python train.py --routed_scale=1.0 --balance_loss=0.0121 --router_bias=true --num_key_value_heads=3 --parallel_block=false --init="uniform" --init_std_qkv=0.054 --optimizer="soap_variant" --batch_tokens=131072
Below are experts of layer 3 (counted from 0) of a mixture-of-experts language model. Rows are named router (the router's row for the expert), up (a neuron's input weights, with its number), down (a neuron's output weights, with its number) and show model dimensions 0-191. Each number is 128 + 24 x the weight over its row's rms, rounded and kept within 0 to 255. Numbers have three digits each.
After each expert's rows: "comes after" lists some tokens at least twice as common just before its tokens as in all text; "comes before" lists some tokens at least twice as common just after its tokens as in all text. This comes from a sample of Wikipedia text that the model never trained on. Tokens count by the router's weight.

# expert 5
router:129120132147143110099138127135075125084162110119123129123128195131121120157146132141199139113130153056152109165115128130142101153111140167137135123106100132127123115124133134100120101114127099124109137142138126129103150109153150087130171107124118107117110128132175164184128165119123145120169121073098135064123146112135121135106109118107096093168098137107138107125121144123141110112130135130155119045119181143095104119142129130128114146124139116124091128109144118127139121125129141086117127174110128111103119122112076123158125142151079094121136083113058139145129099160127118133
up4:124163149134123162105088119171101151190109137118150127122132122132108091123174132163164155148143141152113090099151128132145150129107077100139137107152133107149156111095142134111111126101146110080158108180126114085133131099120090142129166123125113093125104137108091165121115113157136151161129111121125155113162144122111113101121145156173116148113130143180142146129127134137122166112132142103136103181101120135110146137084088165158119176151175109112086168162138128066097107134125131111152130160121127083100152138117124125093150102132125125132141150130129103146079144097129111121
down4:159107084116084148128131138122115133139129141172169139129103108167096135145175105145164118149095104136116133129142140115141098130149157157153152106113134086131121146148095162117149128136166119150111124136141134176088093172117127165190094154128181100139125133165169117142146146141137192089160131135105116100109126161108167130151118113104115150129156114099112123131168170090152100154113149098138143171146103153119118145147138166151099126120132174104138098111124127165103126113159131105149168118110100080162137121123137158145122098100124154112097121136144137162109112107126128143
up5:132165122117094144128137113127151123147087148145145146151126126086123125125083136091177146093161141103129124162118118112141107117137082119112096106121144121144120139133098080133149104149157137161158125134149124143119185082135102134067105087159135081115120113058176157122135108106135135093143115134133079128137154104120149144139133110136110093112084123154130135158116156132133113147123133135147146142132166155130107143169098079167124159137123090140114111133149102169133094120160166122146104141117098136173104176115146149119120132159112124125159136125163116138133181145116081120
down5:131128122125152110113175181124117119108123100126119140171169166124114128094131117158157139110148141129162123160167176170130136108139138166110126100145112093164181126118101109168155131135112065163145122128108122110132107137116090168143156119124129101108128150111143106090123148126059109124152102133133144167125124152148124130150158119151137153096139122124137149080114171128090138104120114125114096131152125134171165104144093112132153178155119123111132141166137167100117104134112128124140120158161145141135105142090144080139161112129099128141088110181096121146176116103106142112
comes after: ",", ".", " | ", "6", "5", "7"
comes before: " | ", " |", ",", ".", "°N ", " ("

# expert 46
router:140114148139092103138106120139155148141085129135116138133108184154112110176137109175193108102123126129115164120086116201199108146103137114133138126136132123138177122125116120125143149121106144149159135174094123128139160159123131111130122107137100160124179127147141185158150156101143124137143153103153140117126147143129138152117132109146102163093123171166137150162102132124116131114125133130121180097112163118088089122130136141130126140145156126130096101111135126110105129124114106089140139123135135098152119128064159135116064114158125114127138070114117129136168148145169143129
up5:111181088133108110141123130164151120160132115111152094152154118137162116159128147085188106114151133112183113139111110123104140093151128140101090146141127141150148142162121102132130098115137098190133139125116144152132155113100128159122147143135135112122168146096182151117118100143140116067108072123140093116118145121166114143154127089136077101128128132138103138157105143128154121124081105166098143147144171156146132128133108075173144136147123098141154108112165121142158093139158135110157109161113092121161128174096150134122089126147108153131148168124141120151133139121137097123
down5:093126118123107150132165159139110101131106104098105139163160139115120122135167121140139113131137094087137108153120163159105139075128127120129118136105131120149141111113094154176170127154127069162128113167146159140130112124110091146128144165164101111128141105134100116103121157154132096104147130131130151147105154107141118099165153080136109153074140132124128154136131121103125113119111096082088069134124132148141175160136130138123175153131149097135142118111106182101133119159118094103123113123083172154117092105127185116102097116123122101144089099174149138142135109124078136130
up6:098113113167112130146188153138146158097172090123087111103119094113093091132122077116074104132112107140128153150112129168109123123113121102131111179130129143117130109141147130142105089132184190146118161087141133113085161141141151128117153113118129183124142093109128171097133169115162144089126139133132120074110118102133113104137085140140098147120163122148148086109092158114109114137168112138078122091106131153126165143135151097125162127141124155140129107106134101112118158152127112143117089110147109138105144148089129128150101090120136141132129142137111133129103086107147111143
down6:160125139099153128131119155104124135168153097097095103166074121143112143102122113149107112102106123144142097133113160098125181111190163092105105092147163119148144164121154112086136131119163141110126134165162116185140117133107085123106097149158139135118104089154131147119162139146117134147111112130134147121098152082116116127135138096146140126101167121121164123147136142137139130148125124120105135085141137131115134097130170106101122100101184141130144142139168135141154164076146117119155120141105168136118086142088130128159151113155164139097107096106150118055149112138145132142
comes after: " | ", ".", "–", "; ", ",", " / ("
comes before: " | ", "; ", " |", ".", "–", "% |"

# expert 6
router:161094120158130124126139159167138108142124111132127128142137125133130131168136113112136134127141138129109227094131119137126126140100120178118141111156124128185123116160129130126063079125155194140119161106122130059093165093144161140121169117128115100162131091153150178110126113113143111106123126136146137082129125170153122124115132124146133112100126155129136129101116160126166111113118146129153134138105123099131096115100140118122128132151108121165140028077098118140127138138120126117137148108129139141086153140126123131110121135146121080134141134112122122112170135138159081145
up4:110169129165107161111114093159141137190115112125113144115117142133106080105133127154154141102150144158136087090137120145125156115161119119140146137171141108157149093072106129110123117110128103087180110171127097114155160081115132124117178082106106105143135111114082164119119115172100155146101106176118136139114136106129117090129146155158137110148124168172130115109144090127138145132150119123134125138151115151120137154085121147156113128139152125127092167162140167116093095143113109103151148161120123078129126144084111138085147142107095122122162143154145115108122157106132148147
down4:139097166137103116124178109142112124135156114124147077092118124194061162151129132176196110161083120125096121139126134098137108147138132121134113145110149116120097139128131119103145147101141120154110115120180123132066129144139150137134114164136129111142165147158103121145181164163113155090121110116123122135094127132132115089169087130128181166137141130138149132139151163105128088120126155120135162166136143138147120152147168143149092126101144137115144114096117092162135128105178126186123151131110143094135145105124113126124158129103115157114117126177140129113131102155136141120
up5:146150124143129120140144141152102120144078140157143128148164114104133107125115119135142118084166127132161135133115093116134161123106103110130118145118143130148096121131129103117137122085140096155144104116135154122144148088165096146101144081144120078112143125077176144109138111118180112065121088137141091129130126139128126109125108145129124093156084125162090116181161160133085084124139149143115146114130145162185143141170119084153081117125117103129159136104144127106128085135171174111123115171127128144158113182108130145103120145143103165153154154099121119154134155132145095118
down5:138109170117108124086122193124153150126124153078096115152114138078146146132130120125125099142125099117129147158124166139086149108132138156113115104112143120191164138129113134171123140148116127152142155170133105112164108136107103103134149143135106133121128136150131139086091130193055095142132135100119130152109129143133123125137142119147106142093143121133140152127070095133111130103140097132148081162156087182159143141135136113117183152152136122136151137120150145125103118150109101118136130112100129133135094141170167071134139124086110091115100101161128120137150120085100140151
comes after: "2", "1", " to", " and", " also", " has"
comes before: ".", " the", "–", " a", ")", ", the"

# expert 0
router:134179155147118119094140135130092131122113129151148133124129121130126131143143138130098127152086142146118145100121145144126110109132126196120129104129091137136124136152113112163125092115142142107126167147147105083129153147098197110125134120116179174114100121127157108169121117150082146120124148141096142098114142116165144147127137132110070167138124107150152112108141140127196107186128118125104163126101136115144099118129109142116126113133134126112144122104133120124143111126129113135136170116188170104153173115124142087133126120126139138115042065124138117166166101162174118140
up4:105161145148118159143123146162133174171129118142159133103123136153126100104146119181179136145151144165132100113133135122162180138098123097118150117148121090140173092066110139127125130111163117099145078188127074093135150095108122111129195085106106128129093127128139142118131117173115126132139099153124140138138123147118137115110160171183109149131142142162146134160140108185125140121153118114141139161116139116134140144094110140133131156150171112111125154160119139107110105116099119069129135138105126108117147129133117125113196119136126160133171143148141117123091127108118131112
down4:149145117160123141140128135127092160129118118145163120136142097151077127132147109128163108156099092128105136145167122110146114132141125149139185126086145129167154113125121176099102140151160150132124097143120147155107089139095142169230165160097144080127145146160124127155120155156136156120170124128101129122128122161142095125141129086131129159173157153106130102139126126103126108130119132095130156144109154149101113135158167149105090126107160132128150114115104150118111112129169126111159141147125115131143144069114108131153136101073114123137104106143148101110129067148111126104
up5:133148120127088124174142101141139114130079162158138113183121117103115101122118126060171136118151110126145177157108096122099130130133096119116091128100127124151120128136139089136139132108141081171131130119113148152141123102127125098113143105152150106118134153115152107125154105130128143097119130127130077098123131117177147142165154125120088112152119117132077138156135118125123114105113143148152162122127152129149097147184096069140138126165110106111152097109167109186146105127122137122117099133121095135176098177114127129122128132169077157156138144111154076116138160157169115110
down5:150143163150136117100143146128121130138110090085123111142093129139145188096163122167144155144112120141147155147153128146118160132166154142130109088112129068133160129124132148171168130162124095119124143161122140138140123134079098128128122140128096129118177127141131131082065095157083123113147083115114152160106149121141134106133153125095117200098171108131132164104082116118142108128090088131122088151133106152142137130159116132161161153142129122105120180122144132090144122172132095124091113147132154126092121119140140107132148116125122158131086125184134131104146099128116124130
comes after: "0", "\n", "1", "3", " |  | ", "4"
comes before: "0", "1", "3", "2", "4", "5"

# expert 40
router:116103101159174105101150152140146110083155138145129134131129126148110134129142134171131109065147122144115137103154133130115110161126089158118142050116083121134126120157137134127146139172120124087154123109172127148088126150096128128136169150189174120080102162126158140165073113135130129176138133130117119170150182164153129134146164134104136156137116122136166107104128115136143125123117152122076145102136152106137152128135154134108133136143155115101059129122105113127155146124134159091148133125168133132105127114157150127145124118110136077137101131127092147137084105111153132128
up5:142171129111128129130120130139123137137125164161155134129138108145148113150096131043138113101149093103149123149118105136147132136132105135113084132136124130157158142169131073102150116097143106151136103136132129162120167084143118153133144097155124124144121125109147121119132120118171126065130103139135114128119153119114174151135128107153103102147102126173129159189131153148118114153141121134084157121155170150139105141157140068147104142104131121128128082135130115156142128149129172130135123158124083140175106164120171148103138149148127161152175153084165086141145154181126106134
down5:108121162130112144125136176134150122121113112085120120176169168128153134119159145151129143114138098123113130142093187147090147124141131132143114113146120102146143124089128151159130138113107086130183154123126146127150134116117124156139144155121151133107135147138082118116112142165092112142129136175123129151100145131113114090135153097175107154085114132122123102092058153104132110123105111060103097136114145193128170126128126116138151164155170156095127166143165161087119117149134134116129133119129151121124118100139103115129135125104119115110067102155152100114175093107122171111
up6:133121127154133154127161149108140164102171112143108092094109092093102099141137096112076109127131105141133133149131150161115124159126128093140136159121139126115126102144119151163099101109166147126103124087153157137111141114160118128095180124126102158115141083106152152106125143125154160080149097120127132074114110119113134120135113157139143130132152088115168088116118141114099120132164118170037135101096129163139177122124129143123149086131119154146137097130155103116103159136140121139130088116169089130097147150103133130139121121099137148157155130162072128121126086135151129172
down6:116158133062143098098099138137132075150181118097158150157110142141110155102138137173132139108101083161126089113141130105138165107151150116113165114139115138138180129134134095066164134139133163112098148157147126178163136124133119176134100150108101102134154106123127132114111083128121173142131119125194125135127131108135142124144164110122135141103154158097117124131164106118136148137138168145103104180135128148128118111137154121121077142127186136130094116123151147163149121107125149134126115105152155138161115116122144100154109135129155180106101136120135124089116121092147156102
comes after: " |", ".", ")", " |  |", "==", " ="
comes before: "| ", "-", "|", "The", "- ", "==="

# expert 18
router:128158132114127128123091188089068046134135133125141126123121111105120133125122139137152130088125155123150133117140156117127103135104147129116142076120119133182126129126119143114108128174149108163155108126116127122115173106123131138120138113141149130185157084140161142180180088114137129149124139083107123148114158128192124126124151130116114161142115110154133135087127128134109133167127143100095128134149169131115117136112162203135115117144148120092091145121108157085152125124106156091115120158117150116094126072117123131151130142112131119118114124130107148092197113152146138146
up5:104147110131135117171128147159146084138110173112168141106112125135131121124088121068153147112133147125140145137119114157141144141146081115093073132107111138132163123135071106107156122181140102177126151117113135155122143088118118139131161091159121110125161154068147136086133122103186117057104077143161113127118151119160142131134149118152111120154104131148108130173148164114129104143141132115133132121094144138147138135157149092175120144152117119149122118145148121156140123151124140122112099147139085131147110170091123136109097121122082141142138169095137105152118152144101102100
down5:113149147134145126127103176123151105126123099074147103112130143120107153106128124130142126108150100129156107155119174139116157114121144114130103124124128148111154131092149148109129177133119083151151159140155141137182101082116110148172125112158126120119138116106104130092108135119107113138125129105127173165123190140135130103149134105161095158113139108068124161141111150139115110146103118091097074171132088145140154142129141116109155148128129143096119135140152168082121109181088080092142143141152156100120117114131137095138099131148110143106099075195131118153112119123097152117
up6:116134102131090160162144113125135165080146170129085113112132118083095117144126101108075146123134098151127170137131119147113101102126126087141128168133121111135129109136132145149114111116141138160115118116136115112129151129164124112134127115080127197109136083104175142123126139129138113113183115136099125109117155099157132135143095129138109142149129112093171104123090140140116111132151104121038128115111128161123149121105141114101183102148124167160126122125154123128121214146123091161124123119134148130121150130127107126142119115134132147132137100175115142159109078129189136161
down6:140184166084142120115134160112142120156152122127132132152129089154111112158170091128152120080129082139089097120109117114180156123167164113097125123091110100100175140140135083089174152141133138161133123160109127165152111123124127153129086160104115105125125125133124112118141110136106082153178162155137128161112114112125138126134179134132097133118135133096109128121136117125150155110129179085119145133133106116111111158123112127139099122129194123108151125157168169122118132084139136139162103162142160104142069124150147107174133124148133157101119109140137121144128143117116085111
comes after: " | ", " ", "| ", "–", ": ", "; "
comes before: " | ", ".", "–", ",", " |", "th"